config.toml
n_layer = 13
d_model = 192
router_score = "softmax"
routed_scale = 1.0
init_std_router = 0.00796
lr_router = 0.000713
vocab_size = 8192
norm = "rmsnorm"
tie_embeddings = false
steps = 4360
Below are experts of layer 5 (counted from 0) of a mixture-of-experts language model. Rows are named router (the router's row for the expert), gate (a neuron's input weights, with its number), up (a neuron's input weights, with its number), down (a neuron's output weights, with its number) and show model dimensions 0-63. Each number is 500 + 50 x the weight over its row's rms, rounded and kept within 0 to 999. Numbers have three digits each.
After each expert's rows: "mostly gets" lists some tokens that are sent to it at least half of the time; "gets" lists some tokens that make up at least twice as much of what it gets as of all text. This comes from a sample of Wikipedia text that the model never trained on. Tokens count by the router's weight.

# expert 5
router:679519425516539465418516561392441458499534491503554521407566558520454469429481557474466560457486433523491406516383500565393526496510502452547472528479499546522505503431532476485507462561448430
gate0:407564492498429491496404522485566540557523454532528503524436494574489509435463447444515502476493485451489425416419467480543518585462446443462587401555583558474458498478457462478448436523556553
up0:514471444578481556497439443408468493453563484472527560558609436393618508592541496521537420449517512538545510519505566555529530491461511531472459462547459526546599492518497432536537601445472513
down0:441542495481471436504475460509476622477444451443431472495511568472557396466510596512591575498523465531540557469606494481444447534523535466542468555454484553522531437497453408483506523534445485
gate1:452622415521515520525571442389488523577509502466496521514582495427437531510493600527514547487478495474537532461488552569465470388437517490515444460534501535495474463521528455466388473491481543
up1:439603537474498523478481551471502485610592520420493535623538368401537573520499531538461469516509550479460504531509444592477488487440487526415498596520556534455474529477604511523446513542661477
down1:481410545505367546450506570526499498410461576542478492535528551479577480513621394475467552590533475606497638459527484416535538572489553525507531519497536550559443524510518535459481409512530453
gate2:574515401477429492478454518463475486434490530508492584481449540468452459406565475429568484520462505439504536509456504436518498551461517499572484509499550477535530403579427581528426521606449580
up2:544479403537509507490406543434498511437431604444425424487484561533469466458512477487582487478447490443489525467505505482519504566485484521592449520485614477477467437518424548566434433565475587
down2:470437375429583471509462499515580493438593508429515486465504464443482480409499456525538561513424534507488515522470489448432459573504506469434624572492501510540511475560447486440544581518578499
gate3:634531478534445573453485501539547365531466460481551519462549466420527519427498568393448448461479476511516546539532501520557517513448496533579505541536512530441462495471462448412462562493492519
up3:403455532523597459479511477533466467467535516391476454550464581556510445466506508511573583438481382480456508484442508458501477512547454617466421396381447501561519429541463528479523506476485466
down3:529532447523416536380543558450597457474461521492533454514440456447459592505589465483451528553477574489498416524469557542451490525506459523540563546510532552485445509479545511557518544450552598
gate4:596556396468445570541380504478484531413529520501587472578509479522481458534449529411471569574495575469503463471447527442548483492461479459453477472468441530631454590484522455481428462481547621
up4:391458528510429510490541557455570480499599469512512566371474540434473463568503503505421411398466469512479560518535471492495486476516413512562507488387566480499562443490548449583529497538423553
down4:438373465522399588530544536544531556534604401533562437561463576480459479495480552472499494536444467594492518542485465449493525491544509454526521456478533494497533463458548495497530476462502458
gate5:552550459539451513430551462486527466579533554518392476555560430522475518460464529519511453536427553488485524439592438556517520466531435507456366520440520487533540544530514543595533499439410403
up5:604541428461418480447567542412448478525470562570501566482521445538589471489517411502494411596497567467471567442529527484628456600612539493584544576518588464518540468533523547508450425486499464
down5:510519501411442605558551466594462474425532478440476427492547552487492606469406571490492478593579441587535462487422389478511522460528545466476425459458510490508463544516395406472538418503521598
gate6:546558489445552507475501490384559534429499423578589517482474447506466554514548458543524514476540570558414511495476523498559503577450523417587472510492576610512457534518530467522574485459534498
up6:543427461571530415547464525510529553511584450435537504402538551517454520447498431526522522512515458540518575577479455475536356528521587524528587529491494522467435517511557539486576447449431474
down6:504469481546536517493532513516549534479555524562555470439465551509464575452547452525587529400550459548513481550536469520551531625516564587521517573521593504483429580581485527472453431455553488
gate7:592490560497483466570574499408410542556529425480487510521500412444510444519501572510474496518632592449449604489482519494430475451540488476485467504395494558498487546426531471498525538443459444
up7:490575610468478443481523576528455441521550486547543502472523471523471375541484452463558463460562530545526573517539411480458516473491422540487438444462527461512416505547479514508595476445361492
down7:511476499516522451463427425570518598528515448467541578428482488485491494458531537499459500557427557472525437530462608444464482518593497391453487500542529485425430521491602551555379529444567615
gate8:432510486538547604540454642492571475469440546494500431428478532542500515514554463529513496468528480435501508519518500497402412470543424556505422415420553527506495513519435529490376536455477496
up8:476554475517481633529499421557597477492489591492544512450502574528469487556473481497570468501542534390603467420515485537363374450562518500504463411469519521494480524503464472477359512509525451
down8:488510450508531527594520533564454417478435534477503383442517482464515518528480538521519555580555539527434520457479578518411434521541530535451527414491390495558401556470491518511547500611447380
gate9:512500443576600404480567579468452513527511501483452461504498461473523519527444590478521486510549510534443425448428452534472432430519458500487581554511492459441446525499504563501512528539514536
up9:561453401500499478539473486442539461496487538511573560547458588617520396501497496560532487522489511414613516464435538455476409583418454453438467468489536533511495508443536517460452462478465478
down9:454533478547495524562462484521545408475440456517569489518495524552408496402593570475635432506452574511535519454540513601526544474460564512587419516553410508519515539486486467559435530490439536
mostly gets: " was", " is", " were", " it", " be", " are"
gets: " to", " was", " is", " as", " that", " were"

# expert 7
router:524471507557505546452493498424552554513591505474483514439595478529564463476452512467496535500452460319461504422516476450488511563527470444483498517439429572460552537540560460565445445589608508
gate0:578430543581405505436418452591492542441451423419472525517474446543507540562460441418524511539479541444560502442451480475555519462485535539454531462604500445466514550484548522550429527557574562
up0:505497484481553507498554537405554546459520640608494496481433550496439540467507450516476473468516472546461390414544609481417482524501456422598489565493480533443409453510468489560539564510497448
down0:465462478494497434570484550566559505456563507520443572478490491472522518594464588400543413573419467381568504548550484509495509501448522541526495450546467485469548435422541425543491455512511619
gate1:444540573553499511447487515493469548497418521545484534447506457528470485520517463404532498404572499514639414458603535524457508506482565498494479595483560416467491532444593457522544494555512490
up1:460556536564496549461567508569505442504438478500522504528557521519471465488540513537552542499437554442459510484584495500568596599471434556558495536476595484479455519495495437482482526431527539
down1:563462484486469491498464525532507475365490542485529553533546498540459536524537536561443429490506454556548542539507414469548471417439441490534512528599454594483458489429446443509438501476416516
gate2:518516566521623462532554522545576504528454432541595478543470390442521539574357621583520483485519502524528504456524592482446521524538470515446490471470507494480527477538548454447526487500485442
up2:571508445503472558527469508407529566525455563600412499461444564481539561454530514379508512448484564535534509522515388488563453543596471419366427504463595523454519485511439454473489488433527435
down2:575470505439472564604559508467586473434378478488492513514567453445640459482501504515477494375445472537512525412518524479492405535543532541415424535518451459432454471445431516511480526391517517
gate3:551429492566524490499476452503524566535552527443522557419529416475534474493443455507517513536502499442513410430508559546602494521556492505526544455451508417557487510479494509548431505619467455
up3:517470471540499514534531500508405475547528463529488466499545443410556527452507536536493450571430593483508483467458488568443397543530519444451483374641460484532402537483471478570497427482460434
down3:479564421471444438450550472535484557429472521490525455533421535478524456561520440541542435493552553536474503443422477460541513546449397491543445456377547503539495512505565450450537570478491490
gate4:548427542646481437480478574486527527432517567505517480491516493447485448493503505484448478458562560409414415532483459485622565476474458507453411471521417504478570585501481425436452442518485467
up4:512498509525451464496551493460544572493473495518511477519514561462396518571458453543483533490541541471375468393443474579574522461497414509448485470411394499520489460518562533516534434455500384
down4:561496503475506543504585486537485500508566547400466536400516601493481539491509553483504510534479423421604553562455507527497543483462473503521544502562481540511466463520512512543426423504494482
gate5:562516486506564479464530565412489511580473489425452494483454487572495525483447482538658514515508485463520550540428424464523486559571518513546484433406444457474557534544498584534458552463477575
up5:331511459427508450529518490489415482537462487576548517480563476516405512466463479540525575454440445539467461402510525536501455508465473525483435422582525425508492409493524593532484523496504504
down5:602507529479501460558444520562588521526528451474456467500548494487460441558529385490489406560468524533515408498485562427588463502510495415443566485481467535449569452584507450503526466538473492
gate6:580447511551543525508487394454524585503472610536465525451522481485531408482435480578448531481497487535436432560379484521515477482455462463475466487464541517487492457568617452557424418537445558
up6:395537437487481488552482548483523550468564492501444493507562512458572553497539463479539506375532570501506525499457550481412561452489442524543504538483479493547517467451500476507489551595478560
down6:450518561506419434479472468464550526451508538402521557471520565563461488551593522496557582544497431463525447505522556491538478571475518418526455529506536514489484474584595511472453468542556453
gate7:535470482577521536538462544512505503529538495384525510435534417493545434543422446384568431497579591420428492460509540557462602485495527496507560490448486594471519435553530480499565411399538457
up7:394536516472605423534564464472511479457443457384432550494434503437481507465510456447541546460566431449481514571569448492517528484484509508579485556511513493458437407557555546411510393403470547
down7:570532485467451561447428516494524538517475478501538497445484417610499534549430498425572560496375500498530509500549551532431626552487587437473479606413485450542606516459497386473541510480483568
gate8:483466492483446511453380365554536538586483437535432528474554413536497509390501455464487472518640606569548494554467488510441560589535485445535476528543552497469509491480568429479494444462492373
up8:588534469553528597537450482518522396468433460481572576431454543469518497536539500540451417402518472552546482445390491436518489528467533444515428426489392489503524534522522481599500547553460467
down8:496570473486414464555435513487538465472476494543477563540541531512416449494512574515531551465552514532400526510416428439451513493524561504486485573470435451599525495486472525515427492522491410
gate9:487404592531475459464549441562536523489546498386528494582506531577517520491504565426480522546448499490488432497478502515456398489530461579509542545539414527452535497570522516521475441536422569
up9:524504485526449412515511477421458536518482513498539496483577458513517555510453505505384618580528521405433442493551516415515462432467508503579484461532401591503552466543551539599498502570489492
down9:476486511411510467548423459422459470539580495641431490502421638490566569489568495569448505520563479463530538591481474466522417500422536466412465520545542429520483450514525473344572503490506390
mostly gets: "St", " Ni", "---|---|---|---|", " Bre", " inter", "present"
gets: "e", "o", " (", "i", "er", "th"

# expert 0
router:525493506523458424425580531568393469443530470519524559450489564450496460440389413426539499506520464487401438564410430500534587462460472540530499467494536533512544464487545442487487509559573565
gate0:474543542555492517557476499589452478589523593577586532461559553441466521562582572578390504480519560453500355538544437478441497449517540455529504451444427461452507446568446464511489436481557591
up0:514461395555504438427514504488618427534565528478450546483473423587531612440461494524505465565452532557487548508485509469443460553437518607417509517588465528628494547531537442546526576560587534
down0:521529477409508449455457507585462554438508461415475517521511537447491515432483480440565631552431543493557465536444467449661526433535487508467572481528523577455542571584435533536530475557590463
gate1:501462463509532454397496558583503492533562468502475517493438529480433446454493458451469495542545545508536442541543433444520509441524454490451525562481514427483513580466488563458465502552500581
up1:514576581427454539589499506486562502521464520505498421605543491467522544424516465541546469540547528485585559536424528586483512526427526480485509463390483550550501409500454434550573517541522467
down1:452486414554482413457419537525506533536478431512491555521480524469433485503503471442418484540503412508453513501469405464550565479515510535544598423491406497534576588589504604465463508527557547
gate2:559425382514560480431448500505482476406489594555502473406450490441487521494519496462537493516547568548437465472474541443443505472459554471509446573500534480549564606526562435466453460500510518
up2:499514536499525568350512492519499484478612508514557507445530518410467432611481465577455430535454533531555516496501456487623451469472479495469527484454459425559439494555482607467463364482512445
down2:466449441458539525555523579535464556504498582439525452579440379543434503430393486474564530473575552550535450525473503528486488488529472480595390408604521452401539563444426490437467517504469430
gate3:647508522600460511577470419475529491512472493522468593442471563539542488576534465518523489476482494525446417509515514527524479408459494539469574544467535523517502533462581474500497500481520583
up3:526583526568479362475574464574563516450547428464540454490493420428494519502531392470522489456483526663554508481484478560497531449483437516470453429500553443469507600499543385549573522446610451
down3:475529542482435463472520511489524445455559546471556493519465496509456448503555527503513509588479372441491465563484490591542477545503473563396467538497523550514466478473501458500424521538615639
gate4:539582426559479516518562474521451586510517398509419510500508533588460549485476454471499610485515362472522499460463495589586508526474524521569526505492544510543475519479542482425521559496431463
up4:472482605527449510461573541485544492485494458488472490484501537549499521583540558494522479561472499545553484440493502479470512525504529555489506537565505535430524530487342437482581424498567551
down4:452500585474538481570432536506584495494470473545533498507548536461515523489560511517575415545489469488528414450600480550618587492493451417397452548408458427531488543481595517499529370455527584
gate5:524495489542489470547422435440406508508533501549414491514443524551428511480511394445534554503506485485571448559520602445549466497482532474483555584481594566442453487516566473535581476536431477
up5:605577531557489577539509490441458519505417484529473481519456545484393496554605509560451566558519573452551463617448530482542517391580541450499479508490524543501405473434539481462540515613452467
down5:507481444442459604471577486518599483544492531382454493519481522464495395524458455567574392454534471432569420488538436520481475566515461425535529524453426392550433528514483485458486498534546501
gate6:444446499539566449428508540526552569498542496464492512510459540478538499465343492457474544508567533494521604537454522486492511463603452563561487519467489538535477493523501672488443485507543456
up6:547611485470503508487435546495525421407423499569462481512512394493455556481530577507446556427375514510503520422406520509508543532529478480530410541465517483512491378592387534446503541442575496
down6:627608473483514601516467591541527472465471527457423484443420477438402537476501481551568492523484502549487492507418499499513501529507476500519503513432502562529477444503412444467452495441500534
gate7:499441549522521462474467534662430532486578455550445471420525461543429520427484528524523537432476463514524507513513503597508527430514496512463531581436594532603538497608498470554592573502515440
up7:507530498498441586535498519379535471495470560521507448528514492482518473512590397482442495538569546536395433451475432521464523467552517388439499456487508548519366501577483466471445494448399455
down7:590479452554487499459569576491367478464486542476547491487489447453506377550397565497495472453464492503519526564442549534512475486507363472534551445444520411482490509452437523435538574439474568
gate8:674471471481503498478492516500478520398507587528463541449516481526531581506421433519532483497563467598480461558477583442495506484455518550469494605521587391494497472486597447525481538435427519
up8:479546511562357556594439486546553449489562425385504484580420596508517421510582493452501568569447540431488500459550467492409555435530541497439453497537464493524510518483463502493502518472556487
down8:533435493516559462551561586458544574441529546556564561428412566486624568481470516452489516539581507405447472502524555522507496496441459507402590493525558565462487470409601535411518546389561462
gate9:501494464569484508522478408526531488470496506533476468577539585584569530415383524549490514523512376541532492554447467417452476645394425469504409475585522529487483573595519512603512568351485523
up9:456606427543540535517574542436413475453475512470570474568465398491511534472576379527458554507498500515598520470539577475456473560480546482492469456465463475540545485627506520539493565465445514
down9:517582479460522581466573557550457486546522511431443489475470454451496517518568427459484486549450567462542570478534508548473589568511574516446586480431557451472452461554599551507532524360521479
mostly gets: " album", " Street", " music", " art", " Center", "ack"
gets: "\n", "'", " album", " on", "ive", " m"

# expert 1
router:625504481526503471396487515462431520499520503532451476404498607569543584379454517453555438402419373505489499486426401522459534516429429495560463495408493528494600470477424596509491471443487475
gate0:623539521526471531515397496476487462435497539588490481485440468503543442513449470434545492492558512465559600413485558448503426400565436503471468556487527555513509481505428517547466596461568500
up0:456485451558447568467491531554438489465460449516516463413473480411432447468557449538514489535573515472584530417548539456499478602518461504431485508580522535550480421541447502500540460494550467
down0:454532546528499453435537446468591530578569496429577511460491432611393501508410471512466486454524480543453473581505577406466543421523516498467423475501479467522508407616469537444470494585477533
gate1:518513409442503453589572500461568475513434486484576497562492473461481532457505450466611474521453481499502504527535575559529623406486441498498503474509478558534394480531518450483442457484488552
up1:485408388440590479487448492547463521570445478543518496482363598441494580508496420635583505498451495484518510446473525543511542530478503493560577488495536479545487494486405536499448525580526558
down1:480544415530550495526481501476424529569463554381577483535493472404545521545490498447581490465533582486553589493473461492522484431479403541479520492540502487464503508542569538515512523491558533
gate2:508495573593488549446562536548443549395472567468587494489443476497503521494476629519489474520559497544581525471478556520485480531419446562518580552409539536454506537456500521461446453438384528
up2:464539603411535517480484475545353472485463403592432560519455532499405496458623446453439438459557432482521473564393348473432538464482445468619464408513522464455410568460513508486463550588542510
down2:529508510464462509531487554508458426432468527455508500578590441456489454505466475446485473469414551501466454457447603530459507472492542498515477578526501425575478531511581582532524531468478623
gate3:535488473450592441498556582443494444459503553469465466461568513548522612528583442482541531450536492497498520562457520585462445534520482390536472364560513433428592461501591472558473492557472583
up3:438435452485504527430524499554538523517500462508510438423558548453469591449520464550491552367534402517606423487537554581482516493525463481475507486528480544438529475436479522439515425521486443
down3:512473617511411511484498507543402609434457429546545501536471510543538478449526407447483525405444474441469444519431527422508645513400543549416498513523515579482472507413489440462559517466604399
gate4:429507504572398477534527431511513493542517560475450390543526415427494454480464484507514511491517478477571421577505484479508465474523474473543521524537577453508526558509465490410515499406460507
up4:367467501474490495518454512393496537556588483485500497510525491457340513505524529557549521485560487456486425524533531457455555503534446545542557506571536446515546535403553488498436477527542486
down4:490505550475554468578550396527466492555550477476524471506432436415587560540477435530402595613392493494533647429483484491632520574534569494533481576506455510431486403464548531503503504445518534
gate5:476471564502557577530434493508498458453466405407410524515524490516546407452435519542493497462515468529546511448611502402524467574436495529468467503479487547406548484514461532521531469434422442
up5:500568566412497443573531506502545529559543573469490491465497492476480457471492478487522578486463569551438627524560541584462550423519497496517565526455556463463513475509603470542476525458520521
down5:423511588472490471472484502581518449419440473527471457494493497513487522442412447484563563455474588556591465571510480500452430445469447461541471432460465424382500471441527546413466551494483450
gate6:500430527454536485455457408478510503514489466451522434486500509422574555581508467472463473564519481565459561445481469454521439548523523525560490546404464561435531545469532543452519373475456511
up6:519375480518462469563458413519559585488499465575548436538552520549491597443516497513491492521489526574411544449622465465534516459420498485494558489520551562470491552490523506516580484504498515
down6:493537512454505486460502602520576507449504509548421526475531434592446532482509537487443565458501508485516465509525528528451558408535530438490448485566518494556450467517411511452474564490493473
gate7:614536460520547471507401485542472503537511445485554526509600487509424427524505439542577558491510549442527521469437462456502509456594546517498545464382522484559552570520424543566534440546500466
up7:498625420495491566496541575445508512473426404431519506520507486511419462517438487494511497395534415530507510518501452537425483379460482497562492588473528576436522505584505445513525619457482509
down7:584426440505559509498525455432453576487460501380558466545573539529515456479452506452536520497536520585462502506464417516441442388474541437626427507415441460538575516455571538574532547586471521
gate8:565582413494605513502454510415526499598540479488435499461352486528532541525551419561523510482543485486512454510426541527483480552494460530593580481465487488514568518507451521423456616540475445
up8:630477457551526468506519547458438511517519414486510520431494495503458533523533513541561596563406467485500583559507493597535515452551545558545496543427532447518465523517475491448459491401512480
down8:503471430461416513538589515482491513514544612554528459515515526566498475495457543477514506502493584490548528529524541530492421508598490447484507483528547542403444477433585445467468410509552569
gate9:484483524459434556446529415422489497624510536497479499472408567495442479474453479493544528448454392456448518530525560558473556518444474422524476478461553575535546537436544503574544431506457520
up9:495470359500485465514485525462554489535453440525429456544612443502496557460408489588428527538586513475568479413398510536456433476535616587487530452556508538503485503433469522444523495464567525
down9:491480487539487467493493508521511601528525474540503540503527439482486496534446564520462536518536567469525523402442487502504462368412483524526386513565423495430550546495484490454542484467401595
mostly gets: " Che", " Lo", " Sc", " Ge", " Ju", " Vol"
gets: " ", " the", " |", " C", " S", " The"

# expert 3
router:538447549572420477512496582549466464542488443419519499489557513483525506504417476555545522503519482495472420449497500578492521502473552498594482504391469487548595412301467552559516556439509522
gate0:558392586481585531492593535469518517507430453477533377571466502514566575488453454535512566457487403393594512552468552565480470446495485504520505580462510574526513535437521558456448603534496450
up0:497456508459575536448534429464516455505473487415572453515527495517556538419464526607402524504539533470422478531451484541465477462495441617508478591440524551544455519468546523495502511479563467
down0:504550470547549511551466509561522515544455500493487469520499538465503585417575471473382491606497527531462504476476440552465584419522487544452558587541503528488450557595513476439506534454594421
gate1:530539552454527526529476497514413574400586541491514537479463399459599589447474485454534492528479502507434490577503486525492545485572529584426436606452489451496537546534585525500441578554483433
up1:438442461502411433494506473534573491540447455564459527563491563585409516464534456477441488469520512492451575567455556453426466511484503482505533483475430493510473492470381475579508526379540533
down1:476568509560415432501529429492489526516537464488473428395469462490436572500567548536497490464540376491510507472494452461450569466428553501528566493500476526516597432507437521457532521534592548
gate2:496522465486444495454493491477449476562493497472510536522505493401488459421499543427484498585604558471524434416467468528506546556438516541517395475504441460512525417542500552523557534413503534
up2:486468564534533396508580472519520453452490521450539480499524536520500503459539499542494504458499430528512483575456483439559459545529572505551528581488566517540459459596491441474528526494520495
down2:515598486466444637478502544586490479504574519468447543495602443518516410460582496493512488623517506534458427491426494575526547430473504488547480463576515430543547423527513588493492495474512583
gate3:568556486539563512529418475450485494557513470461526520530570582563467406488437431477640441603435616529465507453507490434491518476500548522536471525454439526483444446523505588498507590470494479
up3:382495457409511577414517455564498492465481532507526557463509487491505600509510530458408537549560399551449489522529490533485529468486488493516536465544519507566559574397410468546449434498499478
down3:557562564520573536436444454466438502551504548445459539468528480389549405541473535525529550524483481528440462508548594491561493453504520496504572505532479474549543501447468410558376498492527498
gate4:532506526552442516420456565456431397521510619467525482550570516462521473466502488449400520493498545486500510554557483498508363525581521495512548543481533556450536503480371493549507547541477511
up4:495499561558461484531446553525401436545548546507542481447519609555477431521546495530438508500468545486489513488529521553516497547591476483474526532381384493460514446449471477517519567414430513
down4:483561503435516499505511433438597538523459465426455584506467467541489515474503619491523529521479467549476421509495589490529495533425546600493459470504548461496525472522504482491393471585591500
gate5:536524564493437558464560476489528484500402445400487465554454521520463412467505517482454533630510536543555467522458477515524421610482504434625505402516493425419426545531484489555521493533598471
up5:492473498542472510599450560593508558516474489496430503548483476511530445592503507424486451473451511471529482533484462464465498491573559598572529550476464516504480499476480447423641523476475520
down5:493564498470488491622491454502465538401483496527527474440555439504569536511485559581573499455489443412397568554506557548485588514604496567509518541486521547505562521430460498412458487426490541
gate6:532574566507538452494563423448543461430478534495515560561563491491464567479538596400511479455410432504542527411484511545516417475463530495514484510512481458504476532493460463479645501487478529
up6:533505489495381496475463489512556589499422441455596439514448460447463414493469488532553543441483480464455463572539528595507494577515484581494441506376522467364539552447491497507462461517478559
down6:433576471471556523512537588544502388475549433482425438484504585535559595506605546372469497523507518448551523436457520510502461488479555422585535513466452494473486504506489431478469569521442462
gate7:558420381516430442462594402446527518520534559488554502484373562481494542504574538472425506493499528597459491504496537447447522429529524511454513497555422583515464442525543475548481477569559517
up7:570452403482515449482582397483562471539523484468538417553536507433562555514599514579476510535466456545533444498528477477372490474521513476492492454514523574551457494529583477508516427582576473
down7:449499625489466499567487447544479427385517439502453496557426548467455544478474465464509502505497496538419530475431613575523476471536489422564399444460441506423509514516483440401501549454457570
gate8:504498513524438498513449491485515509422520521542463565586499589445466534557509505445554451523519534442495534558522387452500485541483504611519473451534501578540523522496445513415504465448631573
up8:546444530422525583663506529529431483578591532500453602450621559495569488461465370492548485582401481492475526496515521523548458539517492504493503545405481503433547491532499430478577509513515454
down8:528493492474443417590516410509547534540468506495497503493588508468379458598447462562495498510493494382536496572466482479491520453504458521409533532511443474547539467510507551570540554501479500
gate9:461496463434457564531493468509511533528427478489554506511526586485461462471517474579578573527500546521486471542417496549557536439443528539465482562578466458440530428523548463500489458453537453
up9:513570573558646411514487515488474385533524502610457519510491486447570594541500519458490460513497479510468501479590548451429452535522535467493533445494597560537451567541487550560487522544454520
down9:438484552457515506480520461511539544517483447448461567463497459519526534560480573483454507482514547505507510551516529593517506537429585472394514522564474455504475421410507446519576544457424529
mostly gets: "1", "9", "2", "0", "5", "4"
gets: "1", "2", "0", "9", "3", "5"

# expert 2
router:530488548529428416501499512544526579515499406448508492508424546475542572502505446494556435514452470568608527513448609494518528490376528588606476554517483476524432511461563518494467404508555475
gate0:551445538514486521512452396489518441494524473540540437516427508595489495472486468523542529549471502459499434516482450415482571478565545462436539488422401478447515550519449576462466403545443437
up0:559500519561426393488607461532411453536496536485451503414539611461484523528570456387472489470539495549473487506507543432551380524438498500556383511533477416561475501558432543533512529525538429
down0:481399464479593466486493466499579535553419474551484446522544441431506500502566454505521579538463512594479470584378440432452572472517445512531519536448481535508534523461490457420588572423458381
gate1:477506387532493493575523438555525574550536476507441476438445469514512535480448520478463434428542552470404436534471521455511420447449479422510513551570541415439479535505455440533454528449496540
up1:536564480493478488490562558582398432403505513456507581511570484522569523569476595467490431506499579582526452507451508487438505478508451473566511386496512475553491489567458609501483423550518500
down1:469436474546510461513427423609458559501604534542546519431553513478593541490500470522473556451565426449435514492525490474513434534433549430521486497476446416410529559481370483458525409492464471
gate2:571580448438542571487486433553570476505422572439583479426460482431521485577469472483568489560486575521572515485495519536487544563452547517487542579475526521415529543482511501500465562543504423
up2:525455532479472381523466538584508488516423408569394447521469525452456407506493440547440440441424526507561430384591547507441518512515537482541460417519575659469428545510472657500563548497483527
down2:524547469519505560457484503482600520430486475470573583414449491470488549533490517445614530563418610479468525554503433486504545468481491533444480569530519549535555438476446490496503551541530393
gate3:468550453551459413408458436511546435551539566527584412529587397577573411542456535480500509516534452457504504501509564440505462544515620553471535484534511457530477477527514559434540406462472611
up3:461404424405526472514474428492530520524517553460503420531521486571532480561458543519501507554458370431490522524544505575538491556456543546549536602441545506445465626443539536468495506454599517
down3:474502537441518611467525480460555546497605568479443551450567525439437579502501515515514575572476553442608464560583554498511500421514495481525521453558461525573414544499448588593546460518481470
gate4:387397567544552527478514514487492504454404473397511598450509576471455480629494430407472487525440522473499513498507520586429475454488476475522497454595449493491476469510503487555462540341500458
up4:509420543508560470511523469465470571515400461454465554431552547497495406522526425446493494515540568448474546516448504615523504470535510481491486480578362402521529501579471527504515497451485440
down4:395481511524453467525398455488526466494461492463511429519463453520567411524449558457471524496566532513445614404438567579586556554519536475477509439626544450520478580542519566519474439545459539
gate5:475504548390569509421578454510506434528439491381573546511593387568514460547610459477457457565469512456490501400443526456529490490500528432497580527465601534553504512456516459549417463442505519
up5:487404523561529446472436555465397520584465488502508451586543444533602491531566515535539505560498417509544474509469523419479566514425436523454483451441501416534502554455525493554496470418503488
down5:552590521408490631506539506533597529433465495457461563518462409500483469460519446482497501488413539513496516474617500441562497567513460439582555494508449585485508444558421540524390520473530504
gate6:545432441453503462518433500441516468466512522465373475523528548594451571441493509513481553526470493533577502523509462477617497588496444501524499575588489485545492529509509619457453477484545393
up6:554480476439604530435511475486563459607420556488494528562561412481610495512490502534562429451432491546401477510431463480542497476477462455523500499409551516484567518492506483505483482544476550
down6:504446460578562547532582514514553456401498399417495518536577493551538491445508552553477476445511487462423440436489551531507538511485484515483558511535529534576512560482480504550472504510412466
gate7:632588552483402472502586574551534530504576525514492529594528464472580530544468506484488487486431493471480470457594566488630562589434459531591550425460457391534579531514436509558558504487549474
up7:534579603547392386521593548534547544559566443495440567599521455481476495516566489509517573498424581532393519469535583501528535560416447643513538480463447433508532510551430428479593530469547457
down7:471476515443580420580485451518549462509543546461550601498429415444436464532501535571481575540478549508398571489476516535492596425466622563450521459455492471476456489594546449475556490506559652
gate8:392481496556439518474508470534515563476517447575565499500415459527553571513496389481393448465516545543463486513587514543470469448505512502561448470525450519560540551481498414440500521462465500
up8:454481515519482554514530454510503541492535512471563500536472484443581552496491365529458424497531574477433451466567461531454522473548532491593463544494395541538477625475463511473500449433534509
down8:539490487483602455569520527412407481533499456396487457494548438557470542493516512479551527543469452554616554478453518592561443440566556455518520560477438455535511545625470550410399510533555454
gate9:515403581557485473556506496437438506465393494374430399555511471546463478469565500462462466508483442481531409509555533480606456502504495420459505409493510486557547485556485449535534481496471426
up9:530612530507539509555465445506458529493467551547540592482513421504459439557510542581489499351552468549526419494449550505412529458434515442524476517464514518471451605517482528465578473589474576
down9:482528529483509451513534502476428462494471465453476505530482519471531474518489498509469550379510426389556525592502509526482468439523518440508547510464550447573610589457490478437508482480476439
mostly gets: ".", ":", ").", " J", "=", ","
gets: ".", ",", ":", ";", ")", ")."